From a checkpoint of a small mixture-of-experts model trained on Wikipedia.
Experts: 64 experts in each of 14 layers, 48 squared ReLU neurons an expert, 3 picks a token.
Training: a variant of SOAP for the experts, 262M tokens, 5518 steps.
Below are experts of layer 5 (counted from 0) of a mixture-of-experts language model. Rows are named up (a neuron's input weights, with its number), down (a neuron's output weights, with its number) and show model dimensions 0-95. Each number is 500 + 40 x the weight over its row's rms, rounded and kept within 0 to 999. Numbers have three digits each.
Before each expert's rows: a language model's description of what the expert responds to; "mostly gets" lists some tokens that are sent to it at least half of the time. This comes from a sample of Wikipedia text that the model never trained on.

# expert 38
It responds to: Vowel and syllable pieces in Japanese, Korean, Turkish, Slavic and Indonesian names, as in Shunji, Yuji, Poltava, Bandung.
mostly gets: "ai", "ya", "ara", "ana", "ari", " Japan"
up1:494465528488517535586467483509525491461534502495470486542438554510491539500559518437494531437523562531586440468487461487428475476552560424560559481550515513529548517496536522491583472486546515483488494467512530513491485467504561479577552525497573454545605422557513517491482520525495508472
down1:407493527451478493467460469576503443492533481430484524505493549501479496446604456527477478465417478529526488473566499526431470491510448502444443495487502468452546514422530517503425462434504486445452499477488491485480523516479503457604501587486527454463500476520536422511475544486491536513
up2:495507521522492499492459483498524550507473506478537471545408580476509463470567501400499476514563495480502489506512490535481514483549459544456471502507429452508510530510467394568534509514485521575463521488555491457538472554491537435465486431486502563501538509466579527503465479408531593548
down2:479483463580483492469531553499507508452517544486498474464475580478482556494549507473492506606580504460430513548518521515534537558517503465496531490519504433495470558548487466454514483601568541521506453516502413493469479465556519400554476532466548512474476519429513473453521553539492473470
up3:527586404557535503476457482486531539504520550456545578582490490503481528487449512543533446496577443532530499510427408531439544539513528462443560504538467559498423463523519478468512443524524491516519490468444491459460499527461456471466481506517486521487478534449585498507501441464471497523
down3:445560515521453465485553541458543523439501468498474532494483507454593500451474545480508522493441516623562448468536538548511448532500476450538463493512517565502448452478509422492442474471464490467494484552501498481550525480442504522578556578503411542522533530488511481495486496462516450545
up4:533513462565440431460515570481483502495485525501518469526529483480525546514480468461450430498509413544451485544481583538402582496503566452482506503541533491519487458504528477487482523540399443551443549496475497445455504419531477469538519515465476495534492535464473468443505478571483541541
down4:580529500533525518468516511435481553460414463550510472536524494499525451459536567577545490492547490478570523525460551495463490525420459516512541438600508526528520572503415505517436467460547452582525538566514486528482504509495548528483510517513444468551440534473470536529483509470496506522
up5:530470493511463553467541487497562510456518503443479564525462514531503598448502497422475452494539567478499446523475561553498472517473490525406545495487439469502516581506486547482468501582554455480519492402504521530558464602504484435429491497447492511523487487455454511475510513489505493551
down5:441461509467435526490508564510464506499486452486544502479559540512562490501531505466489427486393476475571437515564486471498422484516508476521510469475505445399524386504448577543493498484512518511517490449546534530464411477556538471494571476534503494504524521507552492506531534459494503446
up6:513487472482490503514504501565473421485445510510489515547449578527475417525457455439480530459543463501543456591472500459502534490504561523504508524549528461484547484494538480513513522502483522511423592545448563520576520493483590501605557475450497525557536460518493492455479559510538462502
down6:533487482493531489425517499518543458417523427472509552471463501530589455458513488516566510531505548462515505573526522464502566486509501473555554537510433499464557529472441596486537481498480489534569529559516512475463542543534521542469543482534412465410549506458486545520520488527545477547
up7:545446475540452541528438497563500547467480521463497540471495463552444563549449515549466620528480493530550490534518476493476464495488562589532471478481519525563574545517506482436461463457520552491586489525492462487511558454442468494478530532475466491393497503508517466562481493465486481489
down7:545540487505455456502491512494494484461425487529460486453476573582556460504581477485481450472506520488505462539536478483484465515532586436451546544514490526469543474499527536509464505537512568498491446515495413482457554496545466482458537476444463611515472503550608415504517534513513503486
up8:511465464524552533482430445467515524482512509525429507472519457563594461532493471546457429552542509461528534473493516530528508582526530482505459479459554479446520570523476526397526438512491477474505459428448530490561534487476463532475479512538512433510504442519488503585487549556515478425
down8:558489505483527526476553489528493451557458460506475454555480598454453496467499567467605579458502411574492490495488496453475492466491512516486503472480495532493521552451451512541509579512475499489543535525567466437554524517536559480469498433461442525481453554468444517466474558501476532537
up9:466502527500556481480509489505555473536525489495533516359484441487541534597494552502506502531493451455451470554577422501518590527469544535565493484476463513487467551466452456501483439490518546538538520473493508539567397473478525529465490515443490499465517554479501517457450545538485510476
down9:474501487589494475458508482436505506481525486513476497522551489494461490479394455525461537500497480577454493441470514504416452523542506507454457470478502488565473505513535470488450577513483443508485529494545602544594478474441476537563567533498532555526571452462519490437531478497438506523
up10:526541471577497547527557454536490560498523463568445581535383561510514509489491454561434500569562475531468452528466544468499505498540524465418534440462542528534528498558478463480457446496479497570474521497472517462504505458430481465473513482513524557469476475488496471512555516516433481454
down10:461487433443499476521484472425476484532469498532516496529484454426543406504515489474503495485578577447488483478457480548526468512560492563491431569502461440457471589499497556447486586557486569507527448479425496501519457498489542519561504483533498529536499488468421527501534468546495479482

# expert 17
It responds to: Capitalized word starts in names, places and organizations, especially M, Un, Sec, Sy, plus ordinal th in military units like 4th Infantry.
mostly gets: " Un", " Sec", " M", " Ac", " Mon", " Sy"
up0:516535483441457428536530449508524464469566526497565443488530459585424497514536536550504476455456557508498497555508510475465511494506532469478578490518534460477472426535535520488469502471512476569448548454478487577473564443540499568503501496486469512527565456457412582485549496466454509500
down0:496479538460488501500523447532481481466543492454523462473550456471566465547523571558483479481517519514505502542498472482466489450514407562433506435505554447490483518460466556441536477553564508474483511470530583568556503455531566516441523448486493497456477464505480457589520520541581556459
up1:516519487550419483500493426524522425540438527484510599504501456459479467475459496507539447510428461478458563515501488399504514492459543531469580447490462511564456523566461472496493493492505526530531503537465531442557469535535526452505508464457455524524579464516554478542466589456503504492
down1:506456555561521510516477474421461507516481539449529486473473513526582540453490547552495361443430554447479523540544498528467460471481491486505487495477501528490544515561497464465486518453464509572476504461515530601541519502469484586519477445499529466462429533495530479512513564561485498544
up2:554486514396569473514487542522557517604518563471492567488531504457465478465534500460468480567516555510539514564508533465534509466465476444424537487464525482449453509527524491584428506456417516530527541464511486494533475501494537509505508487488499506481516536582500443556442561461510444535
down2:570524481485491512471536469421563476426507434525474541459530488530516554530464504499467490480452525483490443501513509519506532499491465573554521426540497513535545513457563598507479504553425455476529487469441532530468504482466540416581454473442556508539517539495542502554543472554545556530
up3:575477543471484539518555462497505452511504536531499491493463489474485496526537466453465442390527562517481431500520460509517593458483502534518492428483493558566523513470498466550542484435436443495519586473532505515489560583542451449483465427544467511516542555467522534557513494496480556487
down3:496407461491505495453499462533426467526484479570513465500455479497549512579494559505511416473449521505533439506550448473487479467467462571501516578487455529462467516450513469503492478443550512470494560486505549509484574499541496527547533467541425466431484499467530516485463478580407502442
up4:538525470483481486377503452564560423556480451477500505528519502461512496398510541521532505489509493532482523435474493558517457478420480479452519515492559474439482541488464539518532584465563541485470506480511516482417474499561417565567478566518474501460489498469485527499515502547532454503
down4:507558489403452564562547503479548386610447509513514468532490544464518459481479494459473518522528427468520504524478476504500461494439465529491462557546448482486511577450519478482527516429458514534490435514442541468497507513449489472540543480488517527473476465458446475507537507419439522475
up5:517459416399496470478442491399447464526548547529498483455455504498500524483460480502435483507490551473555536444488501519522506523493522447518618502426509514480483503563494546536501539557479468447477551489429522471508509501475454487498570502478493493508576544558453475562439554506456516494
down5:567459488545506529563553452543491534495473481448507519496474570519471471500531530452486541522436524518534516535556446482527502476474505476450525437528525493534518448543542532451604541537489561499455462475494469546511523506586511487567476453430604481509481497478389500534503472472443522476
up6:482525508520523512527474521510567480468455490444480541563465547490532539569506552500480470507531522455560516529405517519452591548474484455493434550540517597535507546525515498503404554540461563499433511518545442530432537493528555536484539465521506495486498468456463468552535522488497576508
down6:486536474552541566450491413487544576491551466441508520515502501490490524470538468510518404494461509478485488519607470548475493478502467472539566459545461462535557474460455474515470479505568484465514534463458445479528485438579456488543564527501576531522505483514543510538484432532442437527
up7:466520469529454491531562507564520466581490481480477515543498457500589553470554509446545479505571447415580437513471492507450426502520516479471533469434475485462425485561503426496526488416476533508458464476493460508457521462448518502445569516545447510495502535422497472477471485496472490515
down7:469475539570568468520472475513506522440458457514569540496489472486553529540462563500550502511525452466513458461545517550476377495479503481422563505518496479485471511527466521469520505518502525533441534493494526490513484463549497498485591584487541506444556490412499397445465507433477472470
up8:559471490452485518563502551474454531468525480517490540528534520487493417546436432403500537513540488420540488537428485559481511537591485501417491575539523461556505479505459492515466504551502414532567519478446540488512527482516515469513508514540469459448563466560537519510530462498541538480
down8:529440517438527447554461465529548513481495602558453493523551495477505538515419484519499513475544525498472460526424514500481486488557515554493529471584553478497489430483524493522506497493489461506472478489519603553488537498470555444549466455494403440464520482438528517468513592503446525467
up9:472564453456525513461462480536485525575566580515522556444476462537549517509478398472555479445529515569515483542476502505397524472493521545506488432477446489499468472486459420513503508476511537507532498492513550354517509489512484456476545489534524519564492486522505490511466471477549439485
down9:457558476473466498541507507420498494552549496529513479519535459454516457471569509464449485516500435530527497527495537483501437516496473462527455502556490475434428489447518422535504541423549609464564527480423479492457455502540514549456510503505489510523505450504444416504436521496587501458

# expert 18
It responds to: Single capital letters starting surnames or proper nouns, mostly H, R, W, F, G (Richard H-udson), plus digits in tables.
mostly gets: " H", " h", " R", " Th", "Th", " G"
up9:481498488523532498517512503525505507496495494486474503538561501498400459513469492565438538491537419524490570434486488494414459505483530506560490486508508586508511462498454458528518531535472434455485530478489469508541483454357539591522442478494509458519470485523454482528435471469569473426
down9:434508459487454430522552534511549502487558437432415463496506574485474530577590470549456512492472511441481535501450489500499529494500458486568509494493502466508431453474483479541478593459444474421467447494561503530528490541478473513488601524459511496470479485526544485528503519525538512432
up10:519511459559507564496466502480408499618504494493456494512489504428530434506483561470432400573501497488551546516467507459489521571532568551572507505485534503539560503509487563503508519515468453540517540501501553518462456460504525549486431495413479467507507568544516514472462515496537493523
down10:428536503540495505472538489517439496538495473548517488489501489537538426455500507508437429455491445552472584537447508518494466516499556474504460471553476453547534572461479477492458416507527478446526537483539559428508439485448529566450486558513406555487496520525480473491503446556524541562
up11:547516507521551531497537514459567547524459489482448444573448484476495463467469561479555537504456509602499516448537382493433519436573513480518481503475540465526530458496501549518492495433563449507498578509443521457442501464500539535537487584448489504484521521446469503514460537480526508470
down11:522491562485506398454430503517492547493463472500564555451468537517517456505507498527482480455533526462582458515466442452466456451447477519536494556544465527469469567547505544512456491541470563481482404442523459485514480462461485439536523454571557539537438500510496512476516522555450476442
up12:522545446484496452492437498551430560459507563481463506503470496504573457462582449516443569541420458568500451542545478478507507475491516421499462529467566480471474473517531549527569508491554499594490542522505561555430468457557439517465513487509531488529496494513511489521493450541502543473
down12:495526457500523507483476413418469489512457494526517551488475512517478463500532527447508579522473521454457419507553456469479460473508536441480488524548548542509540511516468455456545472508498487482529549444435546501546532571476593500584461478463594463537517501484521441491546433535492576525
up13:565486512521529514502451469482467532539537503452562597501452462503469522483498468507502558483452490546526471497510511462448500520489507515452424560467385501462440472475465521536457470564528481511482551436494582469476549564520474481498421537431502490486526528476490530425524541517471414443
down13:537520495558503512530457511429481554437533485484515494507465559513406484489411516558534445492463521536494517465534516426493568500499443511453513476533511447525539498545523548489470475494594445579467535532512553483499446550539467487529456469492507483497484549418521472461410566527464474459
up14:524484486561511551546507537583525477516423509567509500539479515494482582495472445568525462499473531437575474480414454463529502482509474492465524412522560545547524528509518463522569457511424456536527496510469521480537520510486468472522574528509460517550420549423469474470520489482505464566
down14:463491530535535469547561485556478455541489464465559479433494453456534555496494526519471388461527512500522452470509517470529480468530477506415525485568543479562509494587514508472501523541456459495497472517481529458549469554521479508578506539507495501506451531432502426430433546524447478591
up15:541478540509493462503552534614523468493584499526591489495548392461516501440522529490461502473489591518509518566517510544478491549509439468510534531517473474562476496520515494470559464569486593501541482524468505494490490470502497499441457482445487506535566556449477511487508546445548502572
down15:438390515468461550517508453496486523476474451515489527567465501487542532509499515449488511509615539446536517490461498466481524479523529551494499529539551465543554515529489499494561417493534518536505404469481535478447428517492490562578563570488511463449462483505416469502500510553530468532
up16:472451539537468488504494469485459456491564466482558525501514481511489486421544481477471560480521499540491580401513528593478489526550470478486588501542523557494543532526570457450529539438494410525505488509498405562491515501527556460466524526470456489528508460459549431453496475440519485496
down16:546584475445521511532507587533547537468454528533553502538512444461497476542498395520511511474491469510530452458529539519470445518530578444474507473415537482456500540447503481540525512545485497513469516490550569576582592534488494502497532567473445486495479485524451578479459497493504507518
up17:448582451547504478482408517604502454505501530512502519541468469536470481463543515597499470559546542495516474465483541536478465513534424471483564520523553470482533424526557499528486500412478496499480481458492473528523547512497464511501522455564478508518516437545475509405460501435456505562
down17:486482502417509491471534536536551471542449449513489447498509471532562479547472483488517527524537539495492453439509475473480474478498474482473489494471585487479408488544494421464512559467511512539496536452426504561495547526568559508455533469497522579443477549489578568554551474408464479464
up18:436553479478521461490491444507471480550490459495500548494491575528483548497474513546491450469513551487403560468476458491532505515408468517500517490473536510459487502494406487505476510535524484493445578467523506576539535503518477535418494432461448498461559410567453457530444488484469511422
down18:501566477496504520457506460486547508452496500402488515548541542416516504514552533500512482548481522472437512499504467511559460474385441565487489529464558531483499454499464479492511508483492494523473512507520507529488578532582497473473514520480467589439452496418457436502529501568487607473

# expert 13
It responds to: Word pieces inside non-English proper names, especially Slavic, Central European and Asian ones, including accented-letter bytes, e.g. Węgiel, Chaoyang, Damjan.
mostly gets: "aj", " Ju", " Sl", " San", "á", " Mal"
up16:566484569590517449510453504532481484546518610463480469542545544543469487517491471500492488481533483431433483543439538491420543483483506487453522448488499502539441483534540487481409537482467550458401535460516491457481507544493542471556497496554534542482550522587501498446522505515467480496
down16:537509620513570532477488481448476484530520479501472473547565485506414539485562487531496478502544545526512516492489549449411490502469554536485460494464500523522502457487523451517487578478427517502398475495541454499547474488475548481527478511548406579440521545507477569491554490470524478472
up17:520613474478524538516507452478478494501493531485508483558471435538456451449512536477519554499545540511566496471511497480474513389576518540455508526496462527459460522501503474511536580447480510593444507479580470484443482576561552517523473430486458507570475498501486474508504528528441469450
down17:534566503513535513472471499456493529520598524484531467475518494481516487568552456493526548526516596479482509416524542473581492455537598584493471450470482534534432515514482566498491505467498519515470468460527428519542513544517529461496478472527377565495487511498469543451509512516469445465
up18:564561568592533485509533522487447442513514474489543474495449525528531514446569479511437546508482539489559526479541494529507556510491535510483509442460442507498480486516546484424499542476486515536474577570496462541490538554504446425496488451513627563513535495442451510512541436498485494528
down18:482490498567542437538549532521494468516502522439453532514488505396553490468536600450413481496476438508491464465489464496528490498514522553460563424475484457478467458460516473452528462530577539507507489493527452499458507411507492515507518469492591546531527445484508504559555521528486411497
up19:532539515524574472464524453482441500479506515525464519471465441550484486436464508429530471519470506522471472467477487492459559512495534438556388511539497410528572539520445507530436539486539512553479492465445517477512498425469479510548526475424483482615505443473485553506532509437499504530
down19:518511538505500559462519517476505471495553442519490471512564466442486445449565484510474467536446540614464475493532526443490521493546524511503446490528551448513572507458446499489428583499515516476523464470463412491533502461556496529609510495462512532533526539522458526536506578523560444525
up20:513509540483559570542519438501579509512521477540478543486431494443493475448512527481505487441537589562446495529528458468539528457451518483466484450511486501543425520523566478461550487445502580502514535498507426492472535539471566552553509493539458497484526418424468446483520485486506553566
down20:524477512422508485518425503464535539454466515426510520511446522454491411517461489504485493494537500498474545496565471546505513458456563537471483539461427483575466504507461492519524603496425532540477490508507445556534573547484532498559547540446478471500482514451443418479460537532487459433
up21:496508483507502441474432519476503509553467541542488505537519558524551506452551501600404493452622461451549487515510532427508513492464506475511487496496450507531469540508537529455496519511485480439457489563582475441453562530535540438562454536495557490507513574482492528569522506483461497496
down21:565454483452452448529536488454487564509494508548478393493529534554506534499532537475462491446593436551536478508448464422496449495573496471465464535503534494542449486476523517477499522549513508547523532544500465506488469561451507464428471520462555464515495553463500582572442533456540491519
up22:498486508501497492580507458504538527560554460532479550491473542530526485436560453568479471469546468554505497526446468503523418455601475505475481473476454509494470418486508521525480550539468549479535456590534443546481542485511504448520564532471471466544522476478541443459583432454489467478
down22:573549459514546538493445524489606516545485498512503542424423562566522467481508554522503483467468429508545467481475469477534456456543535509521541557527453594534501377516537523501518478499439503510567424536512514508482491495512480544476547496512504539551544515533496484462492506432456492528
up23:543504466479526565493539473492486511527466460466589524503499449444513473438463465519519548379458439502534513499562593504520489517487468476525527490411437451483544439489454537565465523478535518475485524527484543482494517457471470444503530498513535472565457592516555486523458476440498440486
down23:458409493466494535550488528549555482460565434475505498532547546517559419449524486553492505506566532569544561521511506483499432571478441487473472463495501485523570480453540528493507507535478508481517522510540478468538401506512559579483530487481483578497473528551574512447568504505535477477
up24:466472514433469498453482507498561497430466559469490536524457516495517511507518442595512535560528552452546461492495510387453505539477541547527489452466525518401546439519509500495482508529526559412497525478501549526544485515493474431509462505518429570534515541478539471488431525451548517460
down24:529513589493422467417538496500411553511498507477458549510495496499547467437592535557506511486481477469487486536530502481503491530468531522504452528453497527420500489492478441507450497478529519470562564492480421495517559570513502483575499432431438543496475522505551493421478564496440520508
up25:464498518457514537483463506506486487506494438459586525509492437475538492543497549531510532484483489558491539527565493520454476510474423491517534565501450561512480553541524470494499476457493441455527474537499520503516538559492508429397511473461535506500508478433520502398465534482405416395
down25:489500590492499527500482481453473456459500405486465499492477489540555486507518510589507490519529493507532489533549574519497490543474475481477505525494540559524591538518530522461411510518488511519450480481491515486545567477427446504475436448496442426534461471518605530423556570539523480469

# expert 43
It responds to: Short pieces, mostly e, that continue a word after its first letters, e.g. se-e, see-ker, refu-ge-e, nickn-ame, prototy-pe.
mostly gets: "e", "ke", " Se", "te", " No", "pe"
up4:563528538488442507508519536462515499485481532484490465440506515541467537502449473523512575404525573487444533609498549521567458496547543511527438480440522609502463508477481493544509417458503517523436499543536553482467511509474542487492575527491508508512516505488525531538465534457521444412
down4:579499425471496539450458532535493526523435565477585478474460475532513571513385512469547456476479505543529502480437409511473513505575484518478453465519492482505455509485505462480543597468497518556509478556548578546499470490545481480491431533495449461463457540457499530523482492534501517476
up5:557468483555458523446456518471509521560583593459579491483541497521462470493533475509430456463528516442508484552497562554514511516459525458509536528409497526518433536462409528524446544544517531513468499433487460502509530420548466485518465498568499483503463536516505522451549521516572489471
down5:488515493511468517439499521513525567558549519481509545508499452435490464505457478474514489496507400516490471528593510555470482486479516532540539484449439461491510502435454508430632597561465499554506466535487523522455485484494462524569438493550459501516472450443473493467578488475502463515
up6:492469438453530495458554481524607436505479439428483514556450437447477530562485576512553482485528441527520484533501464512463489421476543563557482522506488468477523509468498516516566511536485487457489481570456573559442506450573457494478494450561499525513462533560525519473531474488532511466
down6:480449448537530540522504517417532471459547427507581518588505538528519457491376524544509528510540537508506459499491555493503500509540497444543549524487467540493518502469481523436509528556538512493538417552494581523472533487515565492472519465560465502460534463457448463524488443563432503518
up7:501506440556493507468560489433474456446418492464401549527520417525457532481497507441506537496511503540538560477468481468521544481509492491469484483496460511446554487474499455417488500488540572477455497530519483444565510417468492522519518578468539423578485508514501487454479517525537405504
down7:570477437488430502441541558496489541495474491434385468475454512544511529503569491514459504561487505528417543540468563515492530525453521432468504439435496552545541517481538410512481483485581490463520560507508480469485489524514453472449465472510560541500550558496499502468477549453497465528
up8:564444438503572499472484571499459530459482487492432481502478601502558508516511439493519479424563522503474489489532606560495473524526571498461484487489582453587496432500487514511434458441520512507446532481505512495490492403429489544513547510504513518420498479494523498511535484525481476500
down8:519476558573533550459508548519552443466532500533527507531522497512527522506477522545501527471475485541447509483412503556439512540425430564431528386477541477486531531514501539420489424574540470477486533515534530479505560448498505501514448527490528487534498486483584408508509549498471520507
up9:481523481525441544549558483537517513503577496497510475570402495464581504459543541522495561491535427563516569530455488447492509477570537511489504469515511552568520532515424488546518472441528528521472521454538514434533513558465508450522515462549508467487541414520529480564480472477566466472
down9:489477504456476478429509409547500455489524467604520492466578555498450535544478531491479412482446563504527509485427453504453492531559499550531502473524460455472489511445491446552464474486470535479500461444451532477483464419555483483473492483512463572502453491505510545526449510540532593468
up10:485565533494539530493500487502503497507465515542508530468537532427539465532543525557473444459523576508525504579496483539489480491523611505520395487475504441444549519497511476461506464444506439505548582514490504543515462478436512481564540533545501476524526596498499483547566429498455431496
down10:449449442597579437507496482577508539456513453481538552466529481533538462480463534487527502532512459490488550531531551515453558560509469498460466501404470518437553539520462538494421475457500450466506517554485530551494507549457530439441494529503559420525498532437539496514489500539521492534
up11:486480574457430468557532465517467505533489536513499468526518452549469530487430554428526449537489492487463533512496538452458505539522468522538478526476391464611502550454542468428526516509504459500537436469477585502536470468527433451487454467514566518558519522561545503513480541539479528502
down11:439490487549560508473518452509481450479459493515542498519524502455615517449421410508453522498524497450488451428514462495462463444543474537494558495560532505553498527503479522432500500555497480578466572502492607566548466484538546506496486495540513532495544489447505553450548468490486466523
up12:506499544495498530497425505471501517521444531479458542445502485519482485534478439548477538445523502504516489480504466423551540572587504486563491468490486590525457520578509431499494440412506572528567504462511542449443491523548546465447455551493553499444499447539436513522481483445464466513
down12:453457469417477432464479467561420515568495544527488446436507549498458483542453500572434482450465562481571490518465487450526395430500492451472514482481484503568462480506536479493538452455531547505447493473516570499543480573504549494458540473513549508476443463511539486498512493502456479486
up13:603504513533507513526534469421492553494472493481492548554477493520521467582552449502470514512495552538473520516474548547468563485490533422481510468528531441459494522484511479549520444445495518497499513567461504462513535413511496481495589541545620482461474481545439446513450483478494539570
down13:502542559476506491533461494562510456514505477506483484467503520457504460492454437500469511478432519530559506472511521504472564524497497433477539459572517468497520502493607557550557536605506531448529477504450459553483475525565439562519477441583503506539472411550500515509497558429507460532

# expert 27
It responds to: A lone first letter beginning a word, mostly b, B, p, P, also f, v, J, such as b(ranches), b(one), J(ason).
mostly gets: " b", " B", " p", " P", " v", " pl"
up0:521468448478462435444437488475468504471532488436432515514472522492487542502520510528570632473511521554475503485409518531531429536551515467469528531481483517527537506481503488475578585481462485470536516530485520445476527517444488506507526486422557538519569506547435510540557535530458563506
down0:509562388501521469465502513521492571472511461521557445490536520543593385489545536506477549548537533530466482526504560506478507497515566482515554468451480476500496461476471525528520472496542477531491576541449470490503556524545512538525407513501530583477467497483448466468474540529477584462
up1:544532472461474510544488556450472525535426500554526522550484467473422543470512516512502444450537496449500471402486537523439504520522519460551569541531441448470496468521496490557508529536592503507573589481502434472488500606540486499423499531512539508508475485442530553476514483537494538511
down1:479456487516498530490544520434507494505383478500490455473506556417526524515494577481442453530550494494440444489427470466435481497515461465537511499443525475436492449446491489484505501556545538525505501510560548533577447496601487510545513523550557521422485525470464509445527519501456466452
up2:500557477429461497522594536465519572550446496450483506492484527483497447488533456490472516465445519526561487520499483459468469500460432511505537478489426427434539474407461506523530496460485485598472519514489488496497444523441476456484481434520574446431529512548478514490473570470558533539
down2:442358477493540416542481482498482524501491464477561521417479512555469519492533513536489440508431529479532496535496429512500507472513541465525507532463526475512445546536432487471486483508497533496546484563467483512592500521498472419538472492447501506500488514555462433489402457576507516535
up3:508547467526476518474495435444526415483429481527460572527528469524465515434543440450517456507518566468560543503502473509519538511555451471445479530486437462524557503524439531445503542533507484443575526483491528450473504478506591587498471518462528511521529539484500429470500541411525544508
down3:442545497537514565410515459477536508477532523507508549506420430501594536416479493439507488461545484474524533545539585488523460510491485543540482530527475409490458495486439444461519511415550505547546470522533499569511493551560500525495532485536477442513461505500468546515494460431478475474
up4:473506474474520487569492526559523504466520511500493582605505492586492493448504447520562529499455550466530468525495544533489544475437463546407475554490461512487480509518564513472483535574422501504533493524500542429534493431469536572455493505513395504541546505474482528472536535442528490523
down4:459543588524551568512511456526485467427487470455531505470499519489500515463486452573478558525465484454534484547522475547537408531457474500534474482488464472430550498472408512550550533476430464498551526421517523473517533518546480473582514487517497451482432545451527508499470548515431448533
up5:529507468499461529419565546569436511548509472490521463499541425468484541484529471542551497461587524436442471478461503482531411465432453466465494444501506487557502501532526546464457447439499523551514444492529574466528491526498475507527594461476542501484422519458515500512476542440465521503
down5:541528481503542539541523469507507435503452474563500478501483544433519485518494531472509461437479537468455456490560507482484463545452525498456477492524526572496515516557506479524517439463461551484502478484566505530535585565520548468580538548540591500528497491454484412526368518492443517537
up6:500540497521601482545518495400468508514524466542480539531430493467463475545504475475517557485470487530475475531493573490539537402514484508433591549531574519530458512540487484480478510550439525534526531523444457499510441431510450488590481502454530538494496436471542507482588491531515500481
down6:473455503523485574553573471517487498505551470475536517490483501451548575538529448484499487512495520486513446438450571520428463515486528528442460493530488530478508499514527510531426567567572500541536610415469492411438509489500453552499584497518510515517456457529489481440492487547480523505
up7:473526498464563529482480447511506476522519418543521567556481472454526509467476444446468510489505522511478532539486516505515526465554482432482565486538526550438428484522499544500424455498580489419494573478552495530552517520508521431485576574573519434463515526550487479474566475540479455472
down7:524533512445485421495506526472445455448497456503494397524530515585536537513517450515522488494522478469485531489534444464508441490475544473567462565471530534540444550420489596483465633495505455434557490492494451502528555494515499478468495490452499542501524517521525521467528531566529476478
up8:531482444499513456461609465537457533480457485557423496450480502495530508423519422537523446547482531495506484566422478481513508528566495446507485509587531534512486540518453534460534520495526465542504468487567435478522454420507455482506530538482488425513460492532464447460469574502517507439
down8:463491372426501489535557490565458544495426460507524515502525496501523527478555453555439478531522450547523498520477440455510456473588492446536490474535489588542522498507586521464469504469504516418454491485561446492519513512496461413547494529491460530492482527521521488446532526476520470556
up9:491563498507493530520552449424493452509478519503453518470577532527489563459531506536426435515457544538512471582499524512493575509411494481446473485523535530447527492495516448506431499445471479562440384495474467486502501530560509497523523510428485474464540540461544515492523520451490485409
down9:571473473498521505496437462526465433514566476451565452470597508416511510485543479542461540456467453504463497451513535470500527500461517453531527600530442506481518496516506505520456425522461476511423497515532535504504563494463542539435412433520433509507530503518516548437472485505532541542